config.toml
d_expert = 64
routed_scale = 1.5
balance_bias = false
num_key_value_heads = 1
vocab_size = 8192
norm_place = "pre"
norm_eps = 1e-05
rope_fraction = 1.0
qk_norm = true
learning_rate = 0.0129
lr_head = 0.0131
train_tokens = 723500000
Below are experts of layer 2 (counted from 0) of a mixture-of-experts language model. Rows are named router (the router's row for the expert), gate (a neuron's input weights, with its number), up (a neuron's input weights, with its number), down (a neuron's output weights, with its number) and show model dimensions 0-191. Each number is 128 + 24 x the weight over its row's rms, rounded and kept within 0 to 255. Numbers have three digits each.
Before each expert's rows: "comes before" lists some tokens at least twice as common just after its tokens as in all text. This comes from a sample of Wikipedia text that the model never trained on. Tokens count by the router's weight.

# expert 21
comes before: "|", "-", "\n", "|---|---|", "|---|---|---|", "|---|"
router:173117123128122095136134135135135138129126158177139108131110170140148103140102182149120122117163149139142140159141133132144133190119153102123138122134138098157141120097127134114104142138130181098139116078107111159130124127086109155083162146158146093107125123122178108136176119123107178144119103151147170105135119173173124125151131163122113109122148129154119181114135134161133145123103152098134138113150107098073123136164165161149128167117136151117162110143156132155119111166120152153093127154097135104150092140177118116091154095158153169098114144153141099118117111150156102125
gate1:128117148097124105111138089149067122169088112119119158144139172116149117139137148083111120107140133114131131174151220123122124156091093136154180114130128104138134111149153085071157142141112108151143141116108153143129112087126128100116115162096146147170112136167117134117153127124126109141153073127125144125122121131136153139133105128133081138142134111125111111137139134112106106139120118123095117092139203126127132134116093181137083139109099139116137093112133144122105161122162143129064163122117161139143100120177129095166162120121134156132120165135152122102124122129091127121
up1:148167124141116143075118112125123128124130177147154098127131132152133150105136094170133118142141168166107143103172132107146176146157094215131147141113136119110160144172127157167140116137141154135075141131099150084117100129134137105168151091143175081127124162132141128139113084117098139143127159132153144123136171115125124105088106137119125140124137097141151125114099111105146168096140138120118106074133083186120099138103138136088136143114117119148124119135128151099160080122118135111168105134141134102148147105111142134115099103136077126131130157127121099166144126124151138163
down1:124121155148160123149114123108133141113119123138124167091124221106143120111090122141105148136107100092086121105156187128145120137105120140166144128145145149147121138085146120153109135118118119164158107160152118142093141140147129140131168124160112130117080103134130151108110109140140113136090137148149116149175136165139121149100209137118133138131103092145133156123130126089164096122111110098126158073142149112131098169148183161083120113159125139120162122135124148130121136114053131111114128148107136114124086138132145135148155086128139135122138151128158156132145170146096121111
gate2:143128169166128096152128116149098168155131113155113127135134146111146146118098166137109099115191116136136135106153128150131132188110124132171143148090098087103128119149134144140164137150120128113088139119105160103119097108131157143065154191118123095148127139133183129122133114104142131122141165105158113150128096129129117148081146156103134111100133133104121139149153109124077093145127145166107131126118150129106102152133105166115104173116161109106131105096105178134162105164134104099124144146147146140145156114164130139140116113138123148163137141128134067116147165099185156135
up2:106120105081162110066124126173125091114109126112127122113107179148099114138113138126075128110113179135120145144132109157111155104151116155161140169156148116155113117159152131121176141134164109117118123153122136161118162153119124085155116105141135114125124139113132118153143084118149122136138118141120133134130181135132141101151096090058092113138114145109122110134118104124147131126129142139167123129137132171122117123113096114177146117084129088114143152196121126114127150123137164152172116127152126106128100088117120161137134083140119135084143070112104128191132078121114120147
down2:135158180112142097088128130133107129151131117131107124126150070135120167125148120127149097125165102151142126140133143113104145134124143139141141127100152141121180125116179110142083060102144121134101125063123108099130076146125152141071129098148118124137127126163156106112151132137099128107107105143119136155088079158109121130102119183095127106164117105115096119184126124162128114102122130085096128131152136099140146120102113102100178163137140122157163112131136134122155124170124133109101162120128136124094124106142116087110127141135074177152128082151106100128139124149097131117
gate3:155139156099131176168148157115127202141078148130161090122118141121142124130132160165135112121115127144113142118152078113126137117127128139126147092111107135089118124128090152195159135130078146136149122090106133166154102168121145122134142124116114160101112097146166126137144106139150131140095115133120121140133177130182042155139127148125132121130131121159165134144125091139126128120123140134143096099156122101117151154130130121105122136111103116191128150154108148167153117150143153131130130119128126136117124101173155174131199117113118108161124140122162158085129105122092125114
up3:085126135105088081128116110124120105133194097106130182139122103144128133112120084092131150137151145151153113116101185107099120092107140098139113123134151127179127130104147118060103100157174158074097124133142129093131155106181126100098117111138122109133135140134118148126128122122093113149135150129149157135128106125116185066153136107138169144127109140126122108134100161127071156150132095133096166134127142137125143141110105131147110113153149136108143122126143123070111140115159114145124103122130129116147129141108127098099064123108104124119122112136098110173121107089161103110
down3:130115142090178094132123139118147148161127141123166126118151100117106129114113152108110136119137136064156113117152133122131101139154116108107125101130094135124107124103135103179123175135122126150115180109104142141178110120124193116079112160158115135144148106139145105087153068123142116166093141172143106154102126126145175184144155104079121120111130129146147125097111115123111131092122113156125119136113116140125083104108197113108151110131142089177137132128124116128150140186147148098081126120121147140099144132169154145106155134104143111132121154110139122110111109092128149103
gate4:129121084182126140144112119137100136136138133117148103109096149104146170114141126111109176140138130077091133078111089151134121138143155125127095106199124097132204147123133086111134148143148098121164148107107116121117121112131130149144123132132168100144126128133150113099113116131082102149111084114108184127166161126148104120094169089124128112134130123109141179150102158072142141115130133147157122129128114113121146119099144144135116103150157133138127165086164102151140119135112091135126086079095106110125124101140119131164135116136124152116119118172099130172156106167087132114
up4:139112123122136093127132153134158138162152138127102122115125124153125088107132121110187139132157147152121127151152164121100158144094106124172171165084111165159095137102143147146087110161113139155080148124107134108166150132150126123106135127086107152114128126102065149141103132140162125109164155127160102146143094135143191114111101137121112170114112151103136093145135103163125142149143136110076115112145146129127093138141135114107148158163106099139145098160127153088155168112148146113130130125167174130124124160154136137137075127116155107130124141139138098113113144054143127165
down4:153144128138115131148139129135093113147125105077149125121126109156121126119125119138141114128152146130144122103108132105123137108169154114161145139134160119143102137165103122092173089096152180123143080146102130096106149135162132131110148106106097089176119147135125127159098138151137159091161113100086151128116097132130178137162096135133115048146147122145158129145137139152100134180150165100096127114103098167083147121145098122131149126135121142108130149147127106088118137085149130142134076107114110109161083156163100071144074138116122152112146119115122125106157151095136113116
gate5:080140147116167108086125149123173109084169089120127073106131173121112130125128131106097111089086176131113140121150106139078156126115087086125169141149132126169114118085130142133154133145132075123144123087136108129129115123144133122147126126104140115121169093130178126126166129116168130130134134138115151124128110140112145125098120139166152118099120146153103128130120157135118143131118149118164130111137073121143105111139120131121141141120099069049145103182121132107105123120151154133159152138154132136132096152109118182135122096113129109110143062133120086137155154119114112159
up5:142137141096147142137121098142132096122152096098122151149131162179139126122171134107152117195107131158126122124139106112112163139148126129085149120131139156138133115145133114088101143069143142114210141107181139133121082126128111115161158087102193104180162121107173135159092131158114137114116126142092145132150133125117155125135108118146102132167118109149124143131144180137129134118105134103149148121140132119134130134145099136118147158153146116083110133155116133152094121129103153148059124121133144101160106099116144143161106167137115146103134088113131129129131127193088127130
down5:120122102177096174116105153141129153124149128153154130166114152101123117109075150117121100134145123117129118092132138107122138104115149141128127144142082133095167128150143160067114167116167146097091164145142148112089142154093107126178112122120069113110135112120119109138136114178120076110136105145126094125111144104142100148170076124128155116145117118097131084153115127160143162125112090132092132103111111155142132110133120075176119130150143147127118119128080110088107108094150130115140111193114130133107142127108108127113150165114156165115113142126138130136116119085172103147
gate6:146120086105108141125112113132149164132096156121126136144131123111150101143070081110124131091134135086095150102118072156093122129163045137132114126117134127085134122098120142153097134183133136152140101171086118117144117100146146135112116100155119158189098119137110118138156092094126122097097122135145108086140113142112078143139195154129098100097128094098118122119139133138145118126148160111158110161132119082119073138139138125115138143148094158142162124115140121118143121110121106118132160120128098154128125122124135122152152129116144122159115196119124131112120135110089118177
up6:115150118118109074112105106142091107071140092148141098129118095110129125110115139137123126132117177155091134129164168082120133168151148117154150148135103109118159151156113109092171116135124119094148132074093137136114145121135125122079140124178128142138132155138158125125135125147129096167146099108137155158137156104119145106160129101090073127144122156141157122135142189102114136101126132158125112144098113118139163129122153121166132109136214122129106160149091186109108137111150125121145112121135143123126161102141142126140082136120103129168115123153104074155133099129153155145
down6:104137131156082161129135124123118120115148155094101151145048107161129128133102143133135145133128121152098132124116132113115167119141103132115101134161125099129164142126113098098146129155161145135154155143114138106119113138134119140140134132138099136150107089139125176096168087197127147064113118103162161106147092125132090175125127102129099108113108097118101198109087130109144139176134159126154079132119123100125117164114150082142111181126111135100132151154116146125120150119119125098138141123145101107106112112163146129139176112094141122124108175098133133133191126137118126123
gate7:143101129125138105106144154126117144109085151114133157115122107107158104126169174130117113086125131132108135160121123107165133133146114160156167133099091125155154134105163113146061142131134152121097138109108129146117112144116123148093145158142134107167137109182141130146134161118122137134121063110125121128134135090143114146135139154143143102135146153095097123126125115105129109093137116151153143092117156141121163117160125079122076133085131128098084137147117108173168132128157154112106146130130160223138096105142117155116121103115126077143127150157172159128127098143092112083
up7:130099103204113140130109150094115139090125139105097125175112115139104144106101093094124140161146122118133164093099134152140120076161107115096130138184148118109124115134067139119142126133146126122158121122138132121122112141119140157116109149138139138130137128120143094131088112108113120136120191141121130135142125140125062141147155107153148130092137193137139122150128155131091129124123142134122101156116109136140111111117129176108166128151117136143166126107135127085113119089111078135135177111133092119102178139097149170153130076123114136114136095127121128089174165159122187147
down7:116111141090167124143122141112110110108092141136160112110125125134120147125114140144126123126135129150090123124144116127097126131132106132135108165091128112118156113149128115132137152190150124144141149173143085153132144170138118183127145131150144125145137129133149150158126137116136115186093186137172161136093139124162084189132110102151150101175111135124160082134137109096111099060133113127084142120144130135153112104149090114147124155153142090122111148123152117117144136138128205152121139133118130100110108118141104164150150098100097119147109122118137182115154123169092133065
gate8:098109106178127137139129168109143102134139113120125134151095140142142118126135133108148155156136129099128119152112093097102101104105158108128153054161120102141114161110152166087126113112149143104185115129141156097148140123151125111118089148101098140120116130143125123087108139131154123154075079154078150167132133128124107154093139109122096105137117129121129135138122110132118127128120122119153099165073164152136123139085105160108102088108122104097128138172180087143063143134145126136162142137111111156097142127133119099094180172130141157126096125127115159074133115122123122104
up8:106112150143145127119136178120151137119124138141122149153122158096097134141154170099118141125137116135118131164127102160167096104114120114121133149139116123169091120103142123120082142132136094115156094094139130167120124131098089148110131151112097104144161121114106132123103159102174121110113117153119089112103105159105087145156142157128126143108135181128101118126149136140149146158098095110093159154113167132138113104145103093166127138110099153078130131166144062127093116164148153142112117141124127155130126097121130175123188133156147141114162052120101168092120153169105144131
down8:136156112103158135144153139123087146088097129143138091131100067113085129144169125145170175126126127122134091153109163159135140123088154154156109172109137109148110117177122141124101153152144119125165146101117091096131142136139117153134183125197135109117127114118121130102098150107119155115176114115106153125106085127065112131121101115109097123141157145085120153130156125125111149169107094130077113147152136141162134132143141094111161131101134122162122139104118129138131100145116101132140138116112181107112139167125129120174121113107124139130067094138160115133138121114154154096
gate9:171133114154145113127136165138137103136143145149146093128117150081135113126151160115145117103113125137111124137159104117117140080119140070109074164192122147124093120060154153155104166140115188100157113104116113120115124152112132148139121127154185131113168113183120121130126143131109121157133069143125167132117143124158137138101118128124183148133136126095146129107156150125158105097124134170134157129129143133154140125137158132160085126087150142144158102146153113144135142137092149138083130106143137125126068148146133110135106134157134130112146153131164066150106134137110089128
up9:165134129130170116082135127135176101136131110142152091120134139099122114121147159123120126115136124127133141107174114108076101095142084080132095162196131152137117110071179165141097188140100147111130100108100139111125133120082123137153137127149156142124151122159065136130135126134128129140149097141113132126117138144135141143133130120108196149122164136132128123103149151118161099100116129180147157141119137159173126116149164151181102123101139156111130092133126129135116139156097131141073115135123140114123083146117130078137095140143139141135133113138143078141137158127103086125
down9:114139155160079122117150153141129165148128114115127166128135113136116115151126132112120141145113093089128114117114055101163152146105174152101122095126113123104130147142094142118136102134130167103146137116116119089100137129167140120154171092141145119126112136118146114123089107141119153096114118126091096098125106127087109136081139140138131141132134104101163116160143098114130127213124156099155090124119146131124136158134120098168135141177098111111136117175073156136131142144154119094107140145125183122127153164095155140131136176154186134141164169093124108109108117124113105111
gate10:121148140099118128110102115125131140152155159109176110120101119092077137126076122100136143073107119143102151148118115162104107111125153098146106158130149094109130170151134154128128110152141134106144149164086135156112173149130154117154102134110119103114130104121126136134115101127161099122148155091161147131153120136113117120112129136147169102114089125092172149133108106093108113123176160125107094114105172101084143156113164135128129106140120106147159146135143109142170116098062110128083139131102159164094155100120104123132134076129119154106087160132121085160123142148172133155
up10:181115108171125121125109112140115163064134149131114114098139150158142111140142139146134156188194125098121136131139204107134124104145139100073127128125150130093140122145117088146095146116105146108151120073146086136120139123122118155091134176160120148132152132169127129120161114149151144129152107137123135123127147128149172131168142125167073118096159107170104144123137156144140091129112140111147161150174104158108144120116127139162120119146127153114128140086148094127124127125072119147137121104134133132134115074141148152158124161147125159110147084115145171103108121135130113116
down10:174110123140114102114107106137112123110178158131115121124130160138149143122163135109114122138147137098150116145087142126134074138117138087087135121086150094112102138139120149119064131105123102135122144072114098133172134112122102165112132148155085096098137157145119157090125151168166158122113121108141083133131120144161155126130127136142112122113127147159106170147108119132160099083127133111143149138133081144124125132097151121128071114148136111124097093105144168138098155148097117150145127097159157091109105131118124146140156077133145158065137086129162153110147084146147161115
gate11:167122136107118109134131145127120143141166162135148130136109145141197116103147161134181158103143134135105107143134144129153106108124123163140112089137107115135178144116165120081102139124146111096149131104138153106148102111135137157107144102141136095169100151153112155129138138098132117133114090107155111134129128129113176128146127140179134132148136117121127156158115117122072112147144122128082136112102168106080136142116120134091098131105131087117103142105133114138082129139177121109151049123087144182115077136148155134128134127145101151139123174136094165149126135168094101087
up11:148118133149142106116151106148100086151146122164124131137138147135168126150135134154135130126118130115142099107136136110119081175094125183145095091159115151134173139113116119029157116118157161120149109118125155134128117093123118160170115116115142100160112132150154097122072157127108111127092106137137106148151085160102169124151125165101114155153098118160114133126133138152070129147111095093092153086114136087118132135130106129128108138096166104143126104108117098128098116156136114111136102143097123135126150129131114087110170097146151159111125162154098131172128122098145149115
down11:158140129139182098101179153108157126133106127168148108121169141078117130137132164144166110118160135104163114134121122118101091129169149177106111114173148163106153093160094115132154144130122163144115071087129127104120169116093104150166135116161128095154147086132139083110115112109146134126120130110099159126127120162108120126119061088111104160120095102132100144136112112175161134126140167097138157114138114103110087101128114159159125086088122107149152111112137102142125172133121129129126141103129135100105135128118101109116146127176137157149142090138129130118118137122156121117
gate12:112127135185097096144139135149098136117118092113146133109141162152148112145059098155078141122110157138145111129149183089172084114158112124121147048145141146159177136119164055117146097150092181156133118139130154122117153102131134148110126132121119138134138109154144131132112158113136124141103089141127114140146139105128129114180125132122097141102107118108127138121131133120125128145146119147111162143122144105137148116123114126163096117073117097130171157153112125116086122127118151118103087108106149113126124131141107101087150119131120116162111110118083076155117114095095145162
up12:117141101128091120176130148145118127061107100164119122125149165136150137124061100127104141157105114142113118133179155111117123108119134109107136134072110144139148134130128124146163105129144109169149149132116093120117118103108135096141119130161122158115130130122116145128124151140116117131121100139109151137122140113153095079176085125070067143072147090153138126130143163136135118127130140129101169158135130170130164105126133162136148108130100164147154168130115155145086125117068106143119081099121135100133085154133125078118121174126116166108132109142099128112162123156120109162
down12:118135164084134140124114136109092154154138092098101085165150133136147115072120075125154129132153099136108117100106148162161093131120130134155156140131126137127154172105100104163123125113173145123155126157159101129124128113156128153136083138139108121135118160148100191126126161139159118109140093085123176140131137086127087123097097107137093118096125121106137153134161128094132088131139132108150118152147123127181132148109133131140126130161162115156135173152070128146104130154109131148139145147140120131097141142128130120198176108151134142158180123100122146090114167105118133123
gate13:115093194126126093100135098148151131186140127164113167124114177113155132141134100152168146179123141148149115097155117109096107177162127114105125129142149105165075141120165138124097143116160146143116105119140134151117119141157125169132120099147130095151175097119156118127134115102116126112114098126159082138147073136088144167141122127109137183095136100107123140105151163132153158148127143126125159120115132118137095149172140103090113158138116126133114081161156116133148132169125154166110141138103130170135105150173144129103155128145142122106123150105129112130116137098093123085
up13:037152122141124149092139167108094099119118118124148166161123131120094140112157091156105111111107132142145120152109084153165143084116089137132112081133115117139134136145131161100161102104142072142145136139167160089137117140135132112133128159086139117128120110140106133116164106138169131148080162141097164116148135111102118117137119158155130109150117153127100118124115122127140187127147132130127104090092100185154142130120099140124124099132124114142077146122147121084127151116174165115155149138143126126122160122135121185141065123112129092110109154151147098163133122136133113134
down13:171137119133122125158068128157113128133161098074130099118128139124121101153123151105108140133114130149145123124149187144122116126133163110109143102138068101152135089114119130100114104139121127140122121099076164138136105125142125127116076145135109116151128107088157097107159106137115122164145093138163113154129119136132107079117117103138135123103134138130118195143112127180154160101078118138096146148132152099124120167108145086097125120120137131144146105144137116157121109126102079196089128103128109141099143113129133102132195114109092169127116089106110149084145100117124145123
gate14:138147130117115151128127105126077130153162125112136166113109157171158138101133053061147124121129118131148147112078112136106124128100144119155105079089142153149140141179118149137171082152147167138153119156100195119080117121142144116083119140118146101166124152120130145139126109164133130128107141139104128169126151133086122137084118129125091141137099113117168147163104135139094115130127123112125114141166150114135140118105113115077150123121158148123152166107133144142143152112135117138108126115104118088129134138127151089136136189107136172111122158137118156090080134129164132151
up14:107167144119148183153119158112089157140173121087136128141119165123151153115156123116130103127148133159145134126149092133096129128136098180164156134146102131123126139138117152164141105140116154118148121142138162096110133158112144104165121115192120118071120157150083102141098084137162152164088114133115113124117172120132094126090139145078091126145162128116123142136122122119136113131131144129132126127138168108162091156142099146105115115081126094155117161112128191145142127132116113108169181157148091091141169123128132154148117145126117112115139140153140075091131113098139096130
down14:146153152110145136109106092144125142144137155111157135162089136152109134122136120129170092105130162101136137099148156117137105134128076145133142150113108109108121115135114153105107152175106129137129065130129156141134139119116172112139077144143117099102182082106099140144148085126139104138148154121150101199095132148114150115132115129114150161103145171113094117082141090092149093117121153168117103100153132131158095127151074122120116134099167136124119067136104137147112128116126136134131154137170108140099099104127149136143148106151116083137119165168114115153106126145127170089
gate15:147121152181135138091115129138125096153119144123106105108130145140149129139066125139119141106124115140116127164144143152110140160098135107149090116094131099140118120099092109160108115104125132114179134101068111145126100139127131104119111152096180129182120114161184129100170131120100143147149121128123142122128101120139050136110162131126139174126138121129155126134151141139135155142125138122164138129100115087113119131141162150132115145167139153113149126103130124124166132119093121137060154103123128121118133136167144179130117155135136169113123095184146115104129149153143217134
up15:125064143200134138149098122122132135175099141116117137139123111157134100154103111160120129144117113145149131129138137118125132185095130169136128097138148073125113112113071128121104111110133175116084121104084136127122124109136137109127099131097179095104146133124193111072127141113082140139114123122167122130117088132123075130125171134133107148158138131119146139137139106138132136131145114120129135120096084098123136138148159118126125114157158165120105093113144123102188117126099105153074161123097139148107161100139149140132127104139134141143124094181137104107114125144147189132
down15:090143168134158140135102150175111118147159099132151120113091173112096104099112130124126118146120116116125097141099108103107128097090142113104148078146142137111086175134111117090121140103120163152068122138136164096097157144129129120120168137125119100129188090116120127097112151155129114139120111125104076153131164118142128144131149120164173157129153104112169094147103120129130133126130151121109169099116126164139122122176113112158107094121137079113118113159161136060090154137148108139174110102113126134129165091119099132111180101140134120141150118169142147103121124116122116123
gate16:093148136177151160134133086137133099175110158133166070194134106109133148122095119116102126110176138126135125088152130110091104174150147145134108074135088141128101137163126159103125121113146138054154125129122156141128129171148135167124128109116144116132053133167095101135100110130117144121108122141126110110142123147117118162150138158108151161140162107162137133080137136133145102156127118123142142131126164128172095134123140116112106120097168126100119105122127144154132145140130112139084132142099113159132144114144131103140159072124122159157136153166121106178134137148132117107
up16:125146141156141097105104148130107139144134130121140184146105095160126114123149087140143114184119133144116111123113091107145162124141137128131168146144145109164130144150077113180110143125146162133150120148162151093142144142144133145093118165166159136135158088104161137129120157117137135120113178160139132139142170131093112101085113105129099118119099158123121113134122112131064172131133121115095149118115086147116066097137094133101148153133150147126143162143112134101099143113094139097180153118145116088149160136101113133102100144132123064169118165123147093139098137116161147150
down16:142143074119103135149127108125108127120126142140114120165142120142114148080140118107128111111138128127135143113133135120140079090095071100148102098112115158109135076085156140088109144131116117115096167105113096134161129144072115180109086123114104100148129166144099136104157117151161050131121123146069130134102111093135127164160132153128133118130129162125103140122177133088150083130117128118101167121131137125122123138107148102139143126108180140128147117111123139101096110135131136150103123150093103165127164162116142143134174119156152145133134102107139177139121181141097138152
gate17:141134130112144124140116119139114120149121172083160143140096094159130129086158164087131116132194121108113126097108094131148157115098178144122128153109173074113153140128141145116114129128144185114117130122128138140100150075152120123115108088126194100140123149112140146125119135153098123186102087113136124128130140110171150110152123112147100147134138117099133141163085132119137098127160137133127126124149092137115127156131143116144073135149166102087155087127124111096107129136149124125091108118095143131126104064121131156113134154102118167139125116136111118143097100121068135182
up17:123148156105084119143115138122113142138165078114124111120129161072157110085059133107159140103103100166135099158097155121112128082122129118129113097157110142147133147118109116136138118146119130108146157142131152113147143150135145111131116099148070165098121104154120153116164139122110104120100143107155145124119159086140096080087100093138159115119133159101136125124098154118105173114149150158092112138117169095117149131137139190140122089123124145181111141139120182148124151098117120118154118107165126131133121175119133094164104156124110094132113142157130081111114104124131091115
down17:109116135104133106138129086142128152114140113071149123099121145127119125091105128118183099164111155073112141096136143129091111120127153071106116069142146180151105123137135135099159069118095103150137136120128083128102130101106105139126127109133095132120140149105125129150140106141149136149163125124070127131105148069146116099093079146156152114158148107084129157120098132075087163118124100167113115132130155093121118159152118127119105122125161106076162088108145125086134133105103124081115112129097101147160145142111103113132148138122134112144147135117131127137126098126131116160
gate18:131081160152122128121145124101115167121139075126116131120121152146137157135111160163096112134216082096145124075142151127186110139121153134102142099206095124164202127134116081069105111140110149100126112115142126118116157124131118149137119104098130123115144112133152140124097143123102123144135087152141132128118130124192146125143117111155136139127103133127131143131118146139101087137125105134122144103140110098149160131126114166175119124146156138107115104113120125106127135143116125128111073124097161145136130122138126102155170111119130111125123068141096142146096133124074106108
up18:122132119106104157140141147159101091138132123131141147127128124082136107118163117109194124150070165136139122202117105122095123137113112119159078110063137169106123118124197109116160150083116130129152160133132152119113103114116124118150153163116098160171109140095078142168142143129155115134144139108100139138142128123106186109115113139126074117135139108109125119130147095126114131119151141131117104116140191159110132142110123115101112107095139124149128152141135120153110122131156128125138161120131148119130116152093100080112091193136125164094131139120173130098119102125142123106
down18:155139115134153095104137092183098157096083117075129155122160126132116130136129133129152151110150105160128156103110064156135129098145160138154117117123136131191134116148079115132146081139108140131138103131134090134123120103144106122099118140107163132125133115119139131140134176132137113137155142091082161134121144159119099090154134131129165140085156158115093107108167097124130142157153112115106179132121137108162134169149135102142137108121110130148144112107128135143150112096099114156069135110126132123123074142125138107116154125193140172103154117128158149121143171103167156095
gate19:168154147088148133104131096119044096136136129138111169130093163142126126116166119122140142155139115091120142128127142137103135117080143137151118100175144165109176126132155094101150144167112072142147138142112161096135107086145126129129136125143124104153088144144124118112140094142131115135153119124144126111126132138162175133148094144100098142155147089111162144146113120132084126135131121101137099063159209097100141138126111149131150144160126112134172136125150127115142125140158121119109087102117111116125140084176131111147175117116137141133122152143139143145133141122083080106
up19:096144141163117115117150120105128154102111159121134127104137161096102146129132118179126144149159120097158122122149149128110120120091156107121104099164081108148166144150182095107137142157126135118076142128139086076106175115113139126137130103116147080121172099160122127153159139134146097104191103141169136091115134125173175124115111134154153116133119110138113129106099116122148116127133152144118128127125085093146127115123139180174106141108097139124114079078129131105127143145120138119134088144120142113133118111137116135170097086132139091148129083128103096112128127085120081169
down19:097141147152133142117131086149159087141113147085138118099176137108105091107168140099094176115127136177124161107138120118116120154109125088092178106094134098148149069114127146136113126107154066161148105120091143080158158113092156126160134104107154106148119133167132135115150118122155118106141103102088122140126112092144140146147098140130131112116132133123150111140149149158123107165173099141110129138113132137122127146146151132128137155118133154135058135106150168110113112125143102142156126120103100106151167125092086119116092103147136116143129135159106101162135158111094149173
gate20:134100087102112128127109174124122160087173163119143117116115124140178104142075085112115100135084160105091134081139152121117132166142142139135153131104122085100101129100118154140150092196117149122137145133127140153141120143110163126126097120112158124156154141122178146136110099151108121157094118123132143126139150115133100129096154109139082111078111137113153152158134137118156163119138140119113105157115118125118109113115152111101107115158166109112133149139113102134184122115127117112135132109134194126148139108188127159110126137122111145181136111142076078109078118128128108155
up20:166118117129135070137124109132145143055107166110104120107128101138118120158111106109130125140127141133125128123123140102127086097138148088093128107154133145120135110111141072154133157129106122140159107100133100153126130126149119160122140122178116138209150141081152124129131171129103124107111095134089118139137133118135115138161127129127074109092127136116141111126136166129122141118110139139153123162154121090116154107138136117173116144198180171121149159093137078114094119139140129128112129117120137143118112153075131104090127133131149177093141100108129187084145106105103139153
down20:106136153113120089127097104130130118092145122129089117147147137141149142147126129104131130114094154089115104116121186125105107130130198112122111114121139109157136092140093100136127138114131122134137132097118117179103081143151129184134121155140104140165104122090129113106132138109126147147127143130123122131140120135082136149096131129139081121132086159145082176124100168140182172131107149118137157124093103106137113136161177120137103165148119161152160152139163088121102162143110131149118132105121096118126117152138167094158136156134119149098094096116152152082196121115139139082
gate21:081117093118115116174155141154170119150167110116146161132133139098148137114124150111111145101099126134110148129145127133099144094167130116124092120150106145134104133076206128115102113114145085124152143125119145124104145127127115096152155095150122107109153140157124133124111139123122122135127124119103131124124118095146173133102111118107184143138148106168162138129124177121163119125151120154093144152137119116113141133123140123150107103142188096138092116144121084160072084107169116191096083145107150104142084152121149142101108102130133134117135108104070104132129139137082088129
up21:076102113138154134145133104135111085108132130134115116127143150145129171124089122167102119099165113130122145096147116146076127080156101128138120107153116136147153113173115120156144144140135100171145087136146107142144114104101112149159135129141118139122111128133112106128182091148178140105093136165107103111112160163144098129116116148096090150114137115143112101105112201136128145155120079131097184169140117148131068116130117153134191122163121200129134133102139148073136140146105120149127144150136085131145113136147134151127130110112148122123140101114117134109167152133131131162
down21:149134115122127121107133127113099126116161155179127162163102130127152164145105131124149141122114142140097154114121112152136122131147132127136146129115133113067151166140108139115138150166140161150126127124132165166158096117103120168105141158142103119177132139109138154111165096133137132106148180138179083153124140148108106178119078135067102134125082089096106120147157086116126129152119128147162118141132122112139112085117165106145125099150064110142112152148108150130134171095084143120114116186146136128126088137127163124183154115133118140149112146136110099145164112145162151110
gate22:133128147152140159096082106123123111091156135110144090133130114167126107111128157121131133123120141111061144100094128171108123124152137147123130113186166113154171158086111123096083129168146163117165114134123134123127121110183112139166094097188112132201105114157159143133108101131109112126076140167144115138162114139124100134144161129174148124129073141146136155134058156130133146131131154113158132126133103102112144123123124141117142102151172120108115142176098123121113140118169103158123139109106102133112124120149100118143136146122143138138117146168120122112117143134115100166
up22:175098124103137105151123144120163134134121151117085128114113148088130109126137139097149146113123123122160123173151135093123180149080167089188142135088076083112035103123128150161157126129141082145098124112109121117142157119107134092108124151090127116071133143088098107117101160090132126130150112113119119104134110120088142129108120092085109126125189137127136110135174144134156110135129133121108119145104136132140112138140156115115100149119083127136142092117164123155142143122111170126142166106145155131123133105108167149098088110138125129110143128121126147113126118134157163105
down22:137111151128120125124120117129134141147135124161125143145162125126110158109103124129170128111139115101120157106166068138106150118129160160097096117151138107169106141146148145139159074139159136087115166111141108113124175135076134160117168103142091158115146127106111142126137100114136105133134137152107150095134117148154093101128124136117145162098147141130137112115137129161115118151134157103107136102126164092141114201143162089107087125162128158103118131126185150150127157069121134160121163107137136118105069100126152139103175127161126161128153110144111076090106145119112168148
gate23:108124161114136122103130130128061125153159140135153168134103119145126161129121137127092148097156133110131114129109121160138084120112144138117106074131158121139241148145134107083132125150112085107148145115137131164124117131120136154099135115076071139149122116123140141109125146132096116134089090097129139142148112125104143141179152145145137135150115150111116141135109166138091110139121146126141112121084177120110142152112122142145128118148165099114115156115118076144091114119136116124157088124119117167145122136101109132103203147121143138120117117126146140195110130119116104082
up23:143113122116081143178145104158118128122160122141148126164131102142181167080152141129145134113151109129132130117136180093126165111126127142138120096131095158103131132124134159115129115107094144089172156164140148133089111146162109124111158117159151168136097171163121138108122131155124154122108117178107175110116143088154134111101091131140134170153140088156141133135133100101088142095114111165126116108187127109129115165123138163119125120135184147151125122105118109135134140136125116135126119109169096134132098156183129132089109159107107161128134160094153160138170109079142132130
down23:135093090118140099183117129150117135100104142128103131098144116083111110115108121134057109112130093128177098145106096130123158161100167151178132110126118188125125139117114156144111090151096149123138106123121092135110150115132132069123099128166136107099115137126108129113147134151128129179136137145092153095117159100152168124084126124123096098097149135150153121131099099161133146112128135108095110133146134130122173135127095138100128105152165123157131094123056114130136098123134123141091146100101098177087123127082119139116133113134083166131143119106120154129097121141157112122
gate24:182115138115106124104127122141084142130155116141119101144119165064134122136108163101156159134169110124107108178154161149099135118136117094116030143125170125108091135141087130077183128137075117108131148149086127111117147113112121113095133127117136112126091163123105130122162107143154118145161143118149150118127153128147152085108133140087133143136148110133119111142123122123143128143150126104112134131121168168076128157100142161134138118089112121149120140141157157093138187144102136108113080125113137122135151126170145161153083105132110134112131127121139082129104111125157111130
up24:162121155077131129149153103162104136178167139137133097156131169108155136115095152092169158135143117142122112138131156134085176170120129128110059133110162142129084115120110128089175125134163139100133131182093152108110102157123118086136151123137169120140075162133125121124119095138129134149143137118143137130111150115132159125099109125083111157177141095143155098125123093140110158128141125090105118116139154134090118145105136141087144128113118085157108128122138133138140144127111136115103077129135119105133133147146122140133099098149100131087145144139169109180136105087172111109
down24:086124161092146131140119139099128132114131126128103137108152142134101126092184118120116170123123123131118116146134130137173116114178149130117112153118129167133133098140112102123170127113161151132135099124057154084141121131138083111098163091120137125136136112151134136138111167136109134139130090090120147132125104130106084089129142107134086159122108148089162142104068102167126142135117123114176107176122097114143150101128082125116163146119144132109156148123188119154128148112147154158105104136200125163117122119102094106150121170096087116164144126147134124113154122145118137085